Below are experts of layer 2 (counted from 0) of a mixture-of-experts language model. Rows are named router (the router's row for the expert) and show model dimensions 0-127. Each number is 50 + 12 x the weight over its row's rms, rounded and kept within 0 to 99.
After each expert's rows: a language model's description of what the expert responds to; "comes after" lists some tokens at least twice as common just before its tokens as in all text. This comes from a sample of Wikipedia text that the model never trained on. Tokens count by the router's weight.

# expert 13
router:51 36 51 64 39 59 37 48 44 33 29 74 44 27 61 74 52 47 44 66 58 67 53 54 47 36 40 33 52 50 43 45 55 50 49 58 62 43 37 31 38 39 39 59 62 47 26 57 63 19 62 76 44 58 49 47 60 55 42 53 48 45 55 77 43 70 45 53 36 54 67 43 50 41 31 49 37 44 32 46 45 49 62 34 47 61 49 76 39 45 41 61 48 49 57 67 27 38 54 34 52 36 48 45 78 51 57 50 55 43 43 36 63 49 47 68 53 47 32 54 47 47 72 33 43 73 39 42
It responds to: Short opening fragments of common words after the or a, such as p(ainter), sc(ientists), ent(ering), dis, n(ec)essary, plus spaces inside number tables.
comes after: " the", " (", " |", "==", " a", "\n\n"

# expert 22
router:67 55 51 28 36 64 57 48 33 48 53 31 65 72 59 57 43 41 49 55 22 39 48 54 49 68 61 24 50 49 60 62 42 62 47 49 42 59 52 47 49 59 73 47 26 52 59 68 41 40 39 36 74 48 60 71 34 42 39 30 42 37 41 35 65 46 41 63 69 62 48 45 55 53 49 67 48 58 49 37 49 41 52 56 49 55 43 64 63 58 58 55 55 42 55 82 52 43 51 47 52 35 62 34 46 44 48 42 52 44 69 23 61 40 42 32 35 51 73 47 42 61 29 53 61 63 58 73
It responds to: Final y completing verbs and nouns such as pacify, signify, testify, progeny, plus 0 and 5 digits in score tables.
comes after: " ", "00", " stud", "–", "if", "adem"

# expert 42
router:39 52 51 56 46 59 49 69 53 35 53 52 62 65 57 68 40 70 49 77 44 30 30 27 58 45 71 53 53 51 66 54 50 59 66 66 40 55 48 44 78 54 43 52 53 63 53 41 42 48 58 40 51 50 62 42 67 46 75 49 49 54 56 52 66 45 39 49 56 38 50 56 40 45 50 37 56 61 60 24 50 42 58 49 59 59 68 49 55 35 33 35 34 48 50 45 70 33 45 47 28 52 54 43 48 42 55 45 37 24 62 46 31 51 31 40 72 47 23 42 48 53 21 59 25 48 69 59
It responds to: The articles a and an, plus one, two, some, other, after is, as, with, as in "is a 2008 documentary".
comes after: " is", " as", " with", " was", " and", " of"

# expert 18
router:62 36 46 43 32 72 61 47 59 33 36 79 46 38 62 52 41 20 45 47 50 66 44 67 60 43 47 78 33 49 63 44 55 68 43 54 77 85 48 44 60 59 53 53 50 32 47 41 50 35 53 26 42 57 50 57 38 44 49 54 47 47 47 55 60 53 48 58 51 54 56 76 61 51 62 40 26 27 53 46 50 67 52 44 44 63 33 44 43 44 60 32 59 40 57 52 68 61 42 50 39 50 67 54 35 69 36 54 55 65 52 46 50 49 34 41 54 49 74 35 44 36 51 57 62 69 38 43
It responds to: Periods, paragraph-break periods and == heading markers closing sentences or sections, often before The, He, In.
comes after: ".\n\n", "s", " |\n\n", "\n\n", "es", "ers"

# expert 21
router:61 26 58 31 47 50 38 57 54 52 70 59 41 41 59 40 62 44 45 38 60 75 47 79 52 50 38 31 52 47 53 56 69 62 53 62 44 53 56 53 42 42 45 49 30 70 56 37 39 69 45 41 46 23 74 48 53 60 39 52 48 63 28 39 64 42 36 53 57 41 60 60 23 43 70 37 43 66 54 67 28 62 55 57 46 28 56 34 31 54 60 63 56 57 36 43 52 44 56 54 68 59 53 38 54 44 36 45 45 39 38 48 53 66 45 40 41 30 37 62 58 59 61 34 62 24 46 52
It responds to: Table-cell pipe separators and line-initial list dashes, plus the suffix or in words like error, doctorate, scores.
comes after: "\n", ")\n", ";\n", ")", "1", "F"

# expert 56
router:49 41 51 64 42 57 40 46 43 31 34 74 41 25 61 75 56 43 42 58 62 66 53 52 49 37 37 34 50 54 45 46 57 52 43 57 59 44 40 35 43 41 34 57 60 50 26 56 65 25 63 76 43 57 48 50 61 57 43 55 43 44 57 75 38 72 45 47 36 51 73 45 47 41 32 50 38 45 30 46 42 56 63 35 42 65 50 77 37 45 42 58 55 49 54 70 26 46 54 30 52 36 46 46 79 53 61 50 56 43 47 40 59 55 47 64 51 49 31 54 48 48 68 32 41 76 37 40
It responds to: Pipe separators between cells in wiki tables of standings, filmographies and results, plus coordinate symbols like °N and dashes.
comes after: "0", " ", "1", "2", "3", " —"

# expert 45
router:52 45 51 51 39 54 40 43 46 31 33 74 42 26 58 63 54 43 41 74 66 68 53 54 49 35 47 32 57 53 46 48 56 55 46 55 52 47 48 37 41 50 33 59 65 46 20 59 66 20 73 84 45 52 51 49 56 50 39 54 45 39 58 65 45 74 40 50 31 61 62 46 51 54 31 49 44 49 30 50 38 51 62 30 45 64 56 77 40 41 50 57 54 48 48 65 36 47 54 36 50 39 52 46 75 46 62 53 60 42 43 39 65 62 44 60 54 53 27 55 59 50 64 33 39 76 40 42
It responds to: Single capital or lowercase first-letter pieces starting a word, often names or codes in tables and lists, e.g. C of CS, W of Wing, M of Mexico.
comes after: " |", " the", ",", " of", "-", " and"

# expert 28
router:43 51 51 64 39 53 44 41 34 28 33 75 53 35 65 59 46 31 38 59 51 68 46 40 60 29 42 57 65 55 58 55 40 25 36 68 34 55 41 29 40 59 40 40 65 59 65 50 53 49 40 59 43 62 56 53 73 57 34 40 41 37 67 60 49 61 42 55 61 51 76 40 56 35 62 52 32 61 45 44 30 33 33 29 58 37 53 59 43 39 48 46 46 32 66 63 69 46 48 59 61 42 76 39 67 52 62 48 65 42 54 38 54 27 51 62 57 28 54 43 62 54 49 49 40 56 43 58
It responds to: Space-preceded single capital letters beginning a word, often in names or tables, such as Affairs, Awards, IPKO, Bay, Nuclear.
comes after: " |", " the", "-", ":", " of", "."

# expert 51
router:54 44 54 58 37 56 41 48 39 30 34 73 40 24 54 70 53 42 45 69 61 64 48 54 51 31 43 35 54 56 46 45 56 57 51 57 55 47 41 35 41 43 34 59 68 42 23 59 60 17 70 81 45 49 49 48 55 53 40 54 47 41 62 66 43 75 40 50 32 58 64 49 52 58 33 50 40 49 31 50 38 55 61 32 43 64 57 78 39 43 44 57 54 48 56 64 34 47 57 33 52 38 50 46 76 48 62 52 60 46 46 42 63 60 44 66 52 49 30 57 53 45 63 32 42 74 42 38
It responds to: Opening pieces of words such as Pro, em, Sec, cap, com in table headers and lists, plus decimal points in vote percentages and coordinates.
comes after: ",", " |", " the", ".", "-", ":"